config = dict(
    n_layer=8,
    d_model=128,
    n_experts=128,
    experts_per_token=4,
    d_expert=48,
    d_shared_expert=64,
    activation='squared_relu',
    moe_layers=[0, 1, 2, 3, 4, 5, 6, 7],
    router_score='sigmoid',
    normalize_top_k=True,
    routed_scale=1.0,
    balance_loss=0.00203,
    balance_bias=False,
    init_std_router=0.0358,
    lr_router=0.00196,
    vocab_size=4096,
    norm='rmsnorm',
    norm_eps=1e-05,
    tie_embeddings='early',
    optimizer='soap_variant',
    lr=0.00514,
    beta1=0.95,
    beta2=0.99,
    grad_clip=2.0,
    batch_tokens=[32768, 65536],
    seq_len=2048,
    train_tokens=434000000,
    steps=9087,
    dataset='wikipedia_en',
)
Below are experts of layer 2 (counted from 0) of a mixture-of-experts language model. Rows are named router (the router's row for the expert), up (a neuron's input weights, with its number) and show model dimensions 0-127. Each number is 128 + 24 x the weight over its row's rms, rounded and kept within 0 to 255. Numbers have three digits each.
Before each expert's rows: a language model's description of what the expert responds to. This comes from a sample of Wikipedia text that the model never trained on.

# expert 5
Sentence-opening As/In. Capitalized openers beginning a sentence or paragraph, especially As, When, While, With, In; also "as" in role/category phrases like "categorise it as".
router:130139129115114111153125144116140102171151187153147137160166142139110132095104175117087150135081115138154156146096151123125172130094140104172152141110179137128133142097109122097100133124100105127161109127155135154152134115125162137124115090125147191123118146154106161117121095142135122132079104164132089119119107132143125102109140122135156058148138112085138118148107119159110160127124
up4:062162097073128130128132124118128093129129155112126124132138125158123147095119133095154145129126149088148124135138108143163150122133150128115140098179141100085117126112105133126170069130131064133120151063147131149174164108166140108137119116103139151117122151134147126106101125152132121133167112117141136172136115103111125096077146159139148124181110119138118127141134136100141137183115
up5:123133131099132128118162137123163133144103133141137095116130127118118136091088122138085185147083156110127180136083150151095142161106109125128129115130122147139139104094084137113167104144108131146135096130163118170120111084099150162089125134142176158177148138137140119126125105140118102119097099168164089106125085115178140129088118145119135110159118138126153096135124159142163151101122
up6:150175124136095110142132157107146064183142143099128151100126136116091179088127116147140136126104115122123107095135146124125111099111116155127096141125142180130173112120152145094119096090132129151120114156129138120146133104129141142122171112135086144103105104148141116137127125103199150102099149080136147139103093094161131168155129126144183099143138121129139138139097145138130093137103
up7:112096107144142136151105116101125120126145125116123078166129141121118071075129126103124128126116157136139169099120137151137160148150170094117098121123134079118101126091142105106155161180152119096140139097152127143153126170143079142111089128105140146099080123151099107146152115152183153173105132108128114122120125124161183163138101155149134137104135093140122155139125132161111117135123
up8:082141162107110140139100139108133097150140118152132099124159150147144132132140118138104128144110187158106153145124137124154139143099147174129096160113127127149163098112124125112108055153151097144094087153123108116142102135182125130095079106131110154119133168131163156119094132130140107109126104185122116134136083105133163136126108132158152125142090130134120079105129088109164151146124
up9:120135133129116163109120097133150095108140133125125160139133190112139165133132101146097184114133117147124174156091133129106092132150128108116183127115137170118094162132098143124132097146121142121106183138098137126111160072097115115105116122116142183167156156170111139113157110171102132120111098103143135136132091117092152145151154105147089122126117120141091137130094138115112127107087
up10:116140151093107157188115102135131091166187106155145116110135112112111175104109134127094180097149104122149151169095116102094166115132141128148102158105121135132086096150153132126148135132149139153139100149093124141151151100107099114133105087110136160157121121139131130107130126126131140110124114142146155118151129137168099091126120088136169073157145138089126130136081130123092162152135
up11:141170133095180113135132189139152120135118109111111089138129152122100113136095172185122144136086119118081147140081153104136158134116176142130130105103128100141110152104094148090129131104101128157117121126124108108115138085161147123120128099158137166165109135133121137126110102134130108162123150182146111127084094142134171103122119121088176110139124126114117169153157095131118127122146
up12:108131151104088086126164150126159087164099164154163119124108133143115142114102152162165110198099151104142129088136105143097104123107140126084129131121151118103144117115164125147138111148096141122111143153143130123132122120141162096136164128155126138152074111132106138134095128156144122131123107115108098106130087115155143116101143160176136083163148106141184064135136134139119122112121
up13:149140144130148177191093107117156151151144143151140097105118143130123173104112115184101153119122149139111175116110115106095130148097124093143083117120143120098135121107127144118135136162058074135172148125112098143146157119108103156125127089121175145150123112122093171167113131139162139127128161148126131109116136111152121097103117121117112124128105112149110116163103147114090163110109
up14:161118112114134152174123158130116149138180118150144127066106131174098114120131117141156136078140147134169160141125129144103144110078170108130115088130148108136103122134152124159121154107157155100151112138139094140147152095129092123140145120131118096137166110162105152106125142123110133134157106163129128089135106106122118152143091136093104104089139097166149127140056113114122165107144
up15:123152148175095149111091137109143154101107145163157069142089091141152165121191110093114140101137101116123141135172132179158148125134135107151131117116134149083110127122112129121149099153136161135098116140139142139123120123089136105104104128161138129119158162109117145140111113106132106105113139163089111099165161135105136116147108115172121106109151104181103135118105117127138109092180
up16:115122166113108160143127137126178090147142118123166102139132151145105127138081141157153160108092123114082183106102136114127154128110177094168115170141143147168158167123090152125115111123076114147124141112151109116158160097132125101118111107120139141143125127123107166126108102104125102132108139170110131117108109074137126085112140130121136096171136117146123152154147081144158140102098
up17:137124136127134148122121136077130133154145114132139118145152140122135160125111165106101138111085134109098088143132141161093116129123107112131090103104159092107155152154129173149119175118153153149104127132171088116106148125146091116090160092151150140105176117099112141122121156101146141129137177119168156113086131124155145111211140119116105099123104111078130118110162114101146129128128
up18:176117151160104154095122153147141130202157150113140120122128131093102082142117112138113127073094145094139145074115107109131106158125119116119146119147110123150105128103100123116117114132144111112150167148132102126154102116173171087127129119148114086124172133136134183138156100100128132144115112166134108121104143144145085107115118137180130106136146108107135117134123194108137157147125
up19:126100112144126152112068150080107127131119130108110095179144072122109126147119127127115097164164084113151134136104142133114125124102111129155182137121143171142114105104133163145126071150097146133126156095115150157136148089150118128130117119088155130116126166098123143154151129117146187095105129120117142147159126148107116138083145152097150102136135133141123150169130186095101134123138
up20:110147129112127111148141188132134151142166134153139094086125105114173111142112137113104098125146139109181106101118098129113093083122136098152140100084126136103134145159130108135134144155102130160162117132137083165118171186185137121140177105122108142091156164094117162153120105145117141150126120103109106136122134088160114138124157170129112117113120144133101084105123135134121097126107
up21:107132139135150157114100144158144105126088116130163143120156163094128159136120129156127121142086124137093176098118132145162109085129090074109163090098098162124161152086122135089146090115106147136114112125140139156140119130106153106083126116142134128159107163150139125165145119156118144105116160119158131183096113079133114109149141164117142156142108072130131128144143133153126147109088
up22:104115164099109128129125130195144108181099122117121174094106127150133163102099144141140114133100125120133132135094134152123129183127148069125113154129123129135115127116135142116152117109136161148130118142099092152185178129170119104161165144102103124149103152122116152131147074090097107154100132110097126136121114167171142104126088129091150098133132090143152104125130151140112137108120
up23:166144101131119143185122144182155096163151134143119176111178127120111154086134140121142138128160137125157150134127136118094170130102082139145099101123112113134090091132161098116126134091160123124158089129096130151168147137151146107124129159105139148107128122116097118139102120146102136083105099163093092092154128147176098147081115124163127110129171136109116101123116130141120116120117
up24:152143131126145061154124152152129121126103144123108151149154136157139162149143111093117142088087126118134113128149121141140137123057103149156136126102108139104136156115147118129138115115139102163126101106155150125146140134130132146119101115138113129146132121133147160083139130109134125114157120163133117132148094041119162152166074095158160120133178110121125085151079109148134088160114
up25:093115135137098142138135145137130145138131118111128111100121096131154106113163131136128130101108084104134111076124153132174112174163126140118162125097161131074157130130131142109158139116114095131133148150114121119163118120137095088104150118139128178095136151127099174081173130144160133143150139166117123150108164135065151102124169114112124095085126140150103092082142126157154161134125
up26:144128161127125132124170121082148145128130145092096163129113174119136145122126131187113117119109111134157129129130120132084138175107165142139156105121137155134091107142112111093120120107118118149099108151132131113116151137126091130105110120165117104191121184117159121111148103108124095104079066107149111137173132160110128131147095101149147144127138133091102144188111161112121158112140
up27:158099146101126163128110096165184132124109161128119178127076123108113088121139136139101090156142135124148154166125113112156164120121112146142121130135156175139135113087133132144109143151116102117120130126135120168107122119192133096142135096160101124159097116111143137111130099098090136135149119101129130094143142104135166092136124079140161150102146104149096136137160157114124157077084
up28:099148112137159132089116135138152078120172147131159153138101101110149143108137149117099140103105121134081111151115142121133160109134108122108101110096177141149121173134137108093134149116097099126085160116153161085137180150171133148126123123093164129162111111149119124157135131132126124133103155090157128115148124157078120131116116159134125111166115138143066121142141137085169096154102
up29:115125138079129098129091090122142180113145133097154122127152122123128113066142154165114139119102113129124096135149146120132096136141119141134128145104136146117105125110124125151111111112094149112177132138151137140131171140123131085137170107140111134094119116138117202143141157134126129128048148070154169161120125141112152131126157129133120124105115128142102129119202105135080158138126
up30:142142155148143124182108121132137099142096139139156111175162133149101167085173111140108118146096128119121160128094162151114175119116134107147130130097117151136119118137133103119116086162073108124149127139159121171130143151092138131112094085110162187093095132145122151158142122143095105104158114125094107066135115100134112141143126136110150141094144102105135121138102164154101142124129
up31:079121113130105145149097129124111136137117089101129131138139141125111137139108096084158101120110098135121127126146161107155138124139163179157160113166148110112096114111168116120156139150084125142148117143135154091130157117156148106114084128086123128143120076157106101097121137113168159100169146142095191140165137102161126106107147126131135114112181084125164139160140129121089125118144
up32:103153188130139173135093159152149133109104113102162098143135125105150121067117124133081133163095117151114122117123133149108119084137142134141171121127140091159151181112102125090097156103125086097105106132134101135156181076132140138096086114138124119156162152116140150124084119144136118134143150136111111159142118127160133140115163142124163099097141135088107163119141135119150145127123
up33:148130110116122077153132189164122101119148168104114122111125102118099078123132083099084159133083156173146125130119126139105142148107121159150131087096126108125142138130106161163118138118096142176140129164140125101150186138144121079152118109151099128115102154167092076119122148119148147151119124132140134102129139126109147122127143136135145151105138119083171146110099131145143163103115
up34:119133137141131122112130156163116119160131112115120140167077161085169142119103126135109092097148183120061139128116120102122114120139133152101113134125133126101167084122140141097116110118099117112155152179117181154174149078130131164100118130123113134112137112169158119150157186152134123101141159146106087111110110111151121132156127132114120112137091150141097088138152089146115135142134
up35:135070118107155101064076136127129170166135133117113135149133093166128150132107107112134174165115138135123157080096116133126150159146131152164132114101145095143115094164119118116110127104111094171126119124132167142129145125104123095132145141136137137121094122159161136111153123119122096147125161146132101166088125119130159123116148150116115085120125135157136087114111093115185186113149
up36:127146100126159158165141141121137165134158149067169141154143102122167104172121117094071107115099127146160146095126159101155128145134149094131138101142162133125142122143152113103135105109135152114096144151130165158111151155134115115072135137120103168109100151114118152110129107132134136127070130106149123136083088119141143102112147115155169165101109120097151148121116116100081140108124
up37:134152106099123107156125137138110127167120136110079124125166145143115149087125157129132152114080149128214134122094141107147110167104181117147106133110137132110137160127102116096131142109081133157095118150102102113190126075121157109156133113087165158143139117120108143109120105150146110139130120129141127063137123144151130113151125095153138092154138134129159133146142118155114090129111

# expert 33
Table filler cells. Dashes, blank spaces, zeros, semicolons and minus signs filling cells in sports and statistics tables, such as —, −, 0, N/a.
router:122103103139112102128138131091136091167125168123136128166149143132148135097086153139103133091105105128160143158132146129118144125097151119132175127110160145105116127078105122131086116116152124125150129133169137138123131109147182137146115103136089139151165111146123129143156136145125147168060131145149105142159132117112133153148122143143168133175127102093133096149068182121106127073148
up5:087171144149106113167171141113103139159193140148112159122147120100139119109158149139124085119148127116123139127150123095123159127106138122117122151112137134130088155067127105142116129100075114131108156106097096120154113140137076135126101116107178149101109138136159136156108148101127118131143133093153105143120131176112111155104174114151112123113094140126125134067123168150160122140164
up6:079158110131158165139125138119136100159113085116150121115138137154111180090112152145170169135090086171138088123131156128087114205105127130159128123118119154111090137118120168148108109148172115125110144093126141114134113110127142129139128121115123142129146108142125155103095108138121109166119113137129155089121141097076148120153125150123148136158147091149159114100090143117084161116122
up7:134137150108101135075162102105079133154125119131153142127121118129139123130155131102164106159123162127130113086094158099130104151078121132145138180122169140174144106131119109084082102141139109126144144098093133144172092120147119099129192157114114126120132127069105112147125128158163108118169104139118135144124133142161138170091136105130170112145107141092122148144124142138113122104150
up8:114131132150099129137119143114164134154115182136150139150132172140122118142147114112049119122099136110135107120109140140123136102106081133120147126130132097137121185117143143114078145113169102075131132136110124144123164047181137122083157110158115142154173146124114159121183089109126114137126133152132105150128109095123140144150168131119146113098101129140132141102096143140137109120123
up9:139124141141103126120115162159101153171131092094120122158125147130158122126111136170107119123091140157161113121092145082091108151158116122098123117164156133133142073146140106105147129137130125110124139148098113093194153112105116154079126115121120151180154114122100171134127085148120115094157172132113134115125142111129136116099164135116130200125132113084106169112101121117132122150145
up10:121139112102134159125153133101127132118128091121140079145146091101114179166083154123101110116104135098106115134170126133146110167092120087145144098094130158120151125109117137084132121149122174132125134168135134097113151107113141099104129139117149113113118112128077139136106171125135174120135147132165144165111167109152123113135140181183172113139158126104129085138079138128124125106162
up11:138138121154112113113111156102133099162130095126158139096114102109131101108139124091122151125136104126142150067130110121111144121142192129116131094088174136156181133114123091147154147127170119162168143136124118093131121150162108112102151117112075164145112127156139129136130156133109098124135121118114122099178048149159140088144135106138125135147130112091182121120132145140151112127135
up12:106132101086108075148117160116132142112112113111124125136150159100117088136143100163103142128134172131126126139136163134125159110113155120134163135104093151100174098157142139165115127143129115142166127102132187145101142123146095113133169143110168098120116117088170101149120138132155140090105112101096122160169135120147131155101101129103129101159163090095122111093159169142128146113088
up13:139126124129110130153149125117138081144076127124101125157178147133127155132110174118093120142105126086135108139151110161106102093080118170084179113139146150170103149102114128084094129115134121140132131151161114176146123129136165130123139111129135128155113136136171101117130115109116127152136122097131108101118171139116144168127140117126134147095124132141160062147099180105165088104108
up14:106128134101100125095096158098151136133110100129093115096114129128115142135122158149100151157087136129120172102135080127098151136108133140122109199161120143109111099101141160143161180120172125104117126098141080130134150125140156159114154125156093138095095149131146125154096091168159133151118159183168131132127127137125131102149131144129134079129099153127106134131144090142098149112102
up15:124136107122124108103098126127124131117087145187152127131103142129157113088180115107151104109134094156094127114138161145130148120151084133129148175134155143144131137121132095144072108137135125144153114126121125173109124152103147077156152148120179171186127072070135124117146160124126124112143135124113126116146158124099120103156163117123110131118086153126146145129113092108159112082126
up16:149119145074116107118132112147157119120131129072167147133146141082130146154134136134146129096159136139126089124202097140119147122131090144145169139149166159146118146101117075088131125080117116135161158124152133129142093108128148135131173110139130095134096180123140147100137121107117117146145150125118137123132118144113120150147151083139147131091154138094141108097073090103100122166132
up17:129141116182120139096165118131124111164124108131131150130145122146159097148079119153121146131116116094119178127139059124082150133139111165086113135150131129123172143114118126157146102143082131103125130096127102134161106093143145157118153075129135118151116130102141172155113139155115167140075149148099109135108100110131157123075134134126144155118115131121176121174104145124098142094137
up18:120147120160136150112092122117122141141098124144126158181119109159086155150126111143143109095082130121132134158144109185154093162092136163120133158142130163115112079139152159128103126122161106113146110112157125111139150076102189128125131071123134135106144103107130117113125122089106156113144117134152120126129137106105168123165149156111163119154126122138123148146084131094057131112127
up19:158143143108084123118102146136206132162145132093143120117097147159190131136143111099157135126180133131110140100132100133141124103122143162118135120103136133116103118120082137132169113130105125123171077085144138101114151119130139107102117122136144141148116116135108113111138098148051128113086127141151166130136124145156139172110130142127154095126137124134164108081122088150128116115179
up20:116139133096136105107132099080152152129141138084125163126096167159107101137150130157156106138110089134162113155107158115077171117112130124135157123113136131134071077165124137118103134120135112126146156115145156157071144179194157130122137122146111148149162139110141124118108128166129089112150088153166126103129140133119120127135130076149131155108114167108111102129122114119125091138111
up21:104128191134068093117129151101139145188128192159153105137136125098125134093132116133117159125130076119129164102156111117160137158089152125108103135131138101129107135129143110123110126139115073143154140121127155148144121136163137069119126115136137147072126103124114133123154105119153166102109113177137100133112153089150148113154108117172103116139117132129133153098122092119148153125159
up22:153125124107095118151122146084156142099124114144139140149121122176136112130105140132165166157170090088164194102118108104123121120164085100117143133157116137115082168081148090126139090068134136123121138092118128164152140157096133136118132119138118160132184148128122122122130170138132135124084148145148140136143112099100142114097118124133105105114137141118137113109173138164103097103144
up23:155119119131116099142111151107116183151174146120113115203170102123093121113103136163144106122137135127141164122144146102122140122131173070127132120157129098103108180097124122158122120116144164104137154159132098149128131129127085142107104132152117135131090085136131125113142083108136126152135154122113136087105113142095089131123156154201120110096150115131155117095107127159142115131108
up24:149115119160152148121101159195122104150120117118119108079123118122140093096116126134089120120146107161126122116146149147092090166123113175104177119120130120093097160124173155099152113142174154126128157157144112126119133137113176099173094085131104126121140133140096121112156096137117118154110116159141153145122111134121118158105132135114151149124137129140106093157076131132091139073160
up25:062113087123121110158155152116131116136099139139152145123131112152098073086152119113095105147108112090119122166150118126137126128136121129138169190117146137168110138137113115103112124099170118114150172120100077162115178083156112160153149098129127142114131096156092103151111130108123154161135101184090104115143138135146138130139118145125138109153145148134161129132153107092151128132114
up26:097146164132127112152143120139123130122147150123155065111136145160143140110127099153118166093094135147140161124113081136125149109117101140127104151112130120115168122107128089142160092172161119152119138126115128118106141160103109141084138140119125147168141139167112146154101112100163151154133156142081087086146120100125138140110137150131121175110080137141090068132142150079095122147155
up27:135177142128122129127114149117142164133141117120124134125157122132122135156115156115119170105117069148138131121135152132139184097114137154113124157104154102161117112079125110151164148116157091140144136134133120080083151132174103105128108135118129122170059129096135101083113091146124119128121151105163165112176123130069136160112149092166123122125144131110120150103124140127108159112087
up28:093115154126181119113117155158118115144151127075095146131119130128132108068112088170156132109133131121145165112166122091129129107076105114135128115112159111130102135121111156111147141114151093146124117152149162159146173146184140136149126135092104107135133121160124111121149118137128117144132097138096142130132106102121097069142124095091156142149162123151160163150124087126142178087125
up29:113120151131122138146126117100111108089121118091125118124113145101154180114123153086139153127114141125119152138141137100165077103134139103120158119128156085135091140109149139167109111101155112135169145113147093121146107147143136083174141163096132136145182170108099122137130136118123174183101111164107090154114111136132148099138135141114125117127149072159092093118140139170135124093156
up30:117154084114086170096191159112158103127134103131137136094122119131096149094137140107112083116089119119097141109133124130153162119128132118099142137136153118150140126159138108114161074113123123129123124120147117145134183096092118100133186132141115125119110119163174132111129197134170147100118120135129106134082110120157154136153141145121126146151109124087194129106143149128112134103119
up31:098133148079146146147110112099146138136108135142108117079144143101112116153096092136138128078139150134142134118138143115099109106153093170130138140105139152110156120122137127142126146134091053155087126165147158115141090136162128147153103100105126110135131152097142110125171094109155166144157176140137109141127121144090167109102130163160149150146149148138097113070092160133120130140116
up32:110181137140089110107154149107103101146121117072117104120142134164115112130112132128122124085154106131096136098126109125158093126158125122110097148138157096151088138086143121128091126102148106154185161078113117150153135107159191134161145131154129134106153134130147147122155145159118127120111160097167140171134098091139167151109128138155143127149128133124109091108135169111106119089110
up33:161179167125147120129101121085119135167094130116125123128118110138171130102122141124153105134144132133102137149147122132110167130108136164150106137096129152158167163115085112131146087112098138154139094155138167134155103133157141089124140113114099132152109097099095113121119108101063095073161123090166135150091130161154131153097127144119109107133182154161116126121135139119150131094134
up34:138118154144137154151146150138162132148036104157163130120132136096130098136121115144142134123121133152110105100085135139131179105070097140120159124095133185128101119090139110126129105110162145134112080134134157117106168127121113135151149123118132139105118101090119147110119137116135096149156126191100143126135086098161104152146130145111147136176127112149135096142103158150131096113141
up35:134109134134120141164146135114143120141145134115148134123162156115173155087119101114120181101147093126159117099125147122120137129106108128103138091149102157141071167133125151148131125061129148120152139176152122128120163101104107120098152138146159114105133143167106129127139087130116122104106071118121139072108120130065113176110109138138136150154127122137171109123087166168120148120141
up36:149116109172101167131164147115164134114146088124131166129142119135125173134106132138123077146072108135133105089100077138134104144117131125121158123135121117149109118125168134173119128161121116070100135127160126161112143113068138120095148105170116104137132126112188130127134161104176110137129117127094111137181086126143119113140111127117118159131107099131151088156134133134119171123139
up37:145101094188149100100075124151124160127133126146132152127124094102117141132127139085123112132114082174170120171117149090117096098148110095158117109068125122143129122107119141124103103140124142112132155174129164190124119130100136108105138141159157119135164113133118132138139090122136140092120131111122116122128131151104144083176101185161114121148106095149125140163119138160156125136136
up38:107169163101127144168130149135175132143135094149139149117152158117117155085104152114113135134105082108174137140106136122120155135120119127130164108078099136122106112124074103113110156121154092166123150142167158171120135111167106103094096091143157143126157130159110143093142099132161119119094099117112106086155141131130118101134094130128149115128142099099128136150157176119145110101169

# expert 28
As and copular verbs. The word "as" and forms of be/become (was, been, became), plus conjunctions like when, if, while, e.g. praises Varahi as.
router:127141111153095154156090123135144095165144168141130142170163146138118108138117152120111151137116128128143151121137111136108156125110144104132181122123175153126107137128127092128081110092116119137130098094137093142171098079128171138066118091131141162101152141118115130145130107162121135142044094131155122135137132135114106102100153140145118087119159105098102125153090131140119153120159
up5:155142157109146139136118118134159150106119135136126149128112126164132123098150115147169116119092132086167129092122105090079122098129131172178180134104113126119119147128133094105104133137132109087112126135165125149163133195132145138108144108106124118147139128063144119121125090132145127113147095122139095123108079160142183150138115100157144142115092091122121133181174122125110106140136
up6:151158114167155118109112164161092137139121115146131137149143095045132150133121158170105130170111134098083117122142117157109107111106139096142146132098124128154146083137118112132131108104152141112152181126094118130132122136107097159086153074127134109111117115129162129110136141082087166121126157153136105122112135121153158121123127127132171109165176098112097146127139117119167145159109
up7:158134153096118125110076102142118166165175134089119156144131135149134120104101154155154119075130109119129102104128090107143089102119135105147134094100119127147119095112126130152130141132084138144140121105107141133163135147134178106161125089141072152124159117159116111141162124098122161130155094169177138113148119111139074134105118138151145113151168122110170137122117085134131162120147
up8:139183110091167108154140120109131158125122143125153137132129101109126118110109148138155124115098099137141184150160099134094135087104143088107125124071086106147133086127099109120160117109091105151120140108158129157117148164160129125098132087150163136157125142125173137174123131140146129102107108114089130091105137107117098136144122126151171113107160152095126158155126142100157176133146
up9:107142117124153162135079127098108125177119112145127120129143150139151142095136139155157150080102140124117197110147104137095108173140145102133112122104090135147118134104109124104150131134092141182105120145144103143176111135115075125044161092107118084123148109158133130135131137137140100113119133131146126138132109137149098126137145118120143148190102098117156150144128134132130175101131
up10:153139146120062159099130152164134102120153150135112096145127169057127128131094115135101143150149119137167134167118094125110104155128147087131133107116173120157120137110144102128131080117105183124124142136114123103146129120135112118105098138149157165123123148131164123132150124151136179097100152107124108123115100152151137098131168122177109075154164100095118113139111145101093121139130
up11:150161146148117119140129115145110149145103126129139114155131116167107055130093109114145141115142150124155178101144160165142143100144149114122149129123113143141134106127150117135118108123143118131142132108095117144110155145162145109097152157090162131123140101115107068109105100172116092099184112119095100127131124122166089131108100123084119122162106115165170134182170154134091106121109
up12:117189122139120144122089128101137152217135152155133138118121129081118158146102163099097128113115130126098167106130125113126112133107131131139122120125120109124114135103105099132071143149152069151121114134129133140143165146149114084111132143112118113167116110103112190118116073146159118147110133146129107130112159121141097111147159139168178097156111137106134100137115140100144152130165
up13:124129131129125133178148137131107140152127134129125103142150112072113124128123111129106078151137154136162106143139146102110135109108124100182151067108125139110139127107143105182126141132108161160108156104089119143150111174112120122117101076151155183088152144109118160174115103150130131138090134145151106097137150138137104122084140162138126100112095085158143133153136154112103118104166
up14:112134133132120154148091158119121125128106120145131100216118083103177100098153132119147145164119104084103138104127163135125120113118142092163114119095137175128133089182146128094128089115134118124111141164139148098108155116154141135127144121130125123094148114101136134193075106109131103121071161130123146130116155159114134102114137116138109142160120148142121162144121146094140149149116
up15:127106125117133122160143143135123132162118141135140126139115099133105120137164117151171129177162119119169142091143135152126142120113128107134150102150120105136096127096080136107111136166094117102094160114114170130113150108115111136161129099156108145142175136137152105162133121105084132179107189127077143101143072093102136154093141140128114099177085076127146126146144121138141120108117
up16:128130141111095193127127125152130126119117142157114155156165094134110101136125158109114146105108137148154136177129152132066106119103145071128136063148115115121132128125135140144147133171106137084135155140131140100137105119132132131135149089116115169086113167133169143113105109134120077120074154112132111096154137113125092131118099140164109132149164094123112119127144154151132176127171
up17:113134137093134131202115138165140086161162105144132138110089170143077160110137162134094132132162133094106141108126123166158166119130128140142108128088135127122096138122153131136127135108128120098190157152124120176095108104121113152123136111139149120117142116116086143118090056135136140150116137124161176110117082107127158140103107105136169106100103114130125140122106143142149136125113
up18:124147143141151120133165144116111117165117147140171060114123091149115108150187101129111104112144113121115100105154103180109143136119147149143155107112136147093121142171104113148086126109128129155112164118112141124119123119129150102107138152176093140132156135080121116126131120128114168133091125124098102118139147091117112124148136158136108084135091195116119114138155103125094189151153
up19:135107070143114165121134105154157144176144137111145130112101135145142069148104133140109150128145127114138156129142121147133155126140109118142108106149106141115205150079112122127146124112113097116149144082120137160142094075119145103110150082120157105151153155124102129167139101159125102128098143120134082136138105090111126162091120143179143133144109108120161132111156108177127132096138
up20:149123148096117096108119105143151096121125111148140145114107164116111130146121125132138163092106102117136168096118174109153100075147182088120095146122159124113081145130122182125149115155107148116172141081157179102132164166111130115133105126102148133120127138139128130128128098128093136172118163124109142155135152116116155123168159152131108094109138145136105108138100105178083105106120
up21:168081116130086135111149094155147105102122106151146134111181141082101180061139179103138154144120149118135148106136127149138175120135138150091151123141136100100133157145141109105149127106154113105153099087161108104118160154140126158136129129120126130162148124133155095154116122147111084130098170160162125159140094122100149149099110128150109094119104136126102095129108152109120123134103
up22:118070119126086144113098107125140141127158108120097093118166095140101094133170176105129136116105101134136147105110126064155148146128160107154130137161106166085158144139131139154151150102159099117159131139130113098124112138129117130107155131157073121173162089116108122108168153114172130143138152138140166094097145120129153139102136118159113093124140087154128142123103143113115150129154
up23:088129129113162111124143153125095116167131113131133105140091157154134158134115111128116132113159120100183127134120142124131106149115106111137125115092178137104104102188109144110083114142090080134130141148091106102165124120117155131106113128183122161139163119146152169146120094155102095107148123122172129114121092123094160101134168141142129127158093139096104137157112156105109176153135
up24:134145132139157118124115115138110103148092126133103129160115097119131123115117126115147128119142124124144175090147114112127098136121115134123151126154116142134123109085081095136123122133104072120134109056134113126168126091169100152104179111151172137158164123164164152093117142119114125112151104146139138127135112108182095161098154104113129136149113116077162185155141122139129145124191
up25:130124153142116132135139122138089118117161092150141152149151157124144105128136116127123160131103129125106097142167095131124129119112090171164128150086125131132112112122141136087113112107127112166119130117120103106138154114188133148078136150109131124120150152119130103092137127087093192085100124139138099170173153104131177119139099146158132078132181163146116127136110148089122154121076
up26:095183141164127136174055135129127089139140155109114149164116164174107165124093147108129122140136097093099110094146146158144137156119122158122096104148131121155134119112133096141113097108142110102180161120105091159127121127107137115104098114115153109135126133117138162081133155176111121134132146142145138136135109122122159100157113135158080128107087131091119148136125142096176120147129
up27:146108153141123186085079157077124130115132104153101134151103134146129145136149137129169115170132161139124142119124115110175142127114104165115110131132104127080142132150132111122145163120098068160146090120116124105152142140154136120111099151087113134161158066117103121118106129120087115146125130114119096146188169142111127136136159131125076155096131137153106099159124141116131117138163
up28:165143118097074166128127103130157118158110162124149096158099102122152143142142153145125165163177072113117121131103117143145146103126131128128127171134119105107156119130137098159076091152095151123118119135146142145153116092107098104141155093112131128126135127147122162160136146118141084109111152127167056132125112110152146174081148144144131095111119173106128131130141097112101139115137
up29:091149160136115086096141146107152120097112109133141114176138119142145118121129139118122169126152097133097100130137163150144123112094136162111123158083139135109121108159097123127110123099079113181082144137137175120126146105138130144116116102092142106153198137111142139126135137131146124117092144169127130122102129128129176119112137067181098122127139117180082146133110106144164132150119
up30:146123165150126127117080126103099102126129120122111110124147132101130142136100142134174213129114137140105115121095121127116140137106184137152137088127193138076112123109154077124187118125120106144135115131168181119141100096085150121127115142113096150110121122138102119147167142166134127146130129120141124102189093139120108146128125146156132132094160119119118097114154095135134121106139
up31:101119186112108155128125169125168127099153115168126105137161140151125151166087136136114129123144131079107117156111087111155124132067124168099132112135146127109184119129135120162126107092088099135129095155123130103132145127156155123115100162122103171125125128147138132092114120126161129120111151069142107134119127113138155122141169143157069098128081124125136140144180142107127115113145
up32:154137132118100159192127122136083171132166131143111146130137116155110142150144116116124138069140140096112161146135101156120102166109116146096161180118134111143162145130114081109083141148119131150124120108157096132130117119125154075150086069137102145164171113129164140113160135123155140159142116085089111088154109104129140112122136124114113132134138139131115092157133122083133131110122
up33:153161128130123151139112144153156109136164152137114118125100110152148157185125118097100177118122080138141176160099112132128148168121103102121124125115118121116139092151124104115100097087104108141143108121139140144121177130122147150094133127146145137133115136139154141117095115151106152088099128111144126081118095129102070107087153118157102120117100158107149108173105135158184174124158
up34:119129087129108135126112135145094076126139139099103168169097159149120142132100124129114170152141146114149140108118149121146145147100140083137115069109157140109095149131100139116147118131106127145168183140108148125157143123115120095095091128139110133108185138174171148124089130181133140106131128101147153127132132130097154083149152112115174119142118115111117161118063107119138110121148
up35:113099087169136123149099129173151144172196146143100131142134127102112132155106166148110165144145140134116142139125096138101100181081124143111131111128108156111110130126146106144114115118144128152121090130104100144156120094147095142103117145135153150144171115141128130168148090111127113163130130150110107116160100119119113123134161099098099088142159125133104125101090106154080096129188
up36:123124105110105143120141086127144127169150101160141170121166125140141129139116122181106128134166103148110124095122102078148137117116126133141179086145135180117104123122140099141141126144113142161144134128119124123144145125156142142116169103138161139136150156102114121153146109147088132100092136154119137106128136073091167137065113160144063093128089115090090122130162118157151116118121
up37:142151141118138109128076147145145134145142150096153059133155158164146104113140128132119144101118130135145115084116129149104118104157109139182121090109132069144149165158168130115103156136166120097118156127108097105096151114111126059104131121119114165172144135152099125146113103136124150150142132142097101161141118122126135124136165148104110136135101140168118128119139101101138156067138
up38:112111099124096131111131139124115158150097153168144131161080118179131100150100099143161114127114163104161141150129116110107111105139144104143097111096146116141110133104126133165116135126130163165172134118143152135152132078131093122153108080084130148120132148137131150105128160110085220158130143151113119091121126111143156128161144151114121096128160117088133134120099100118094120143152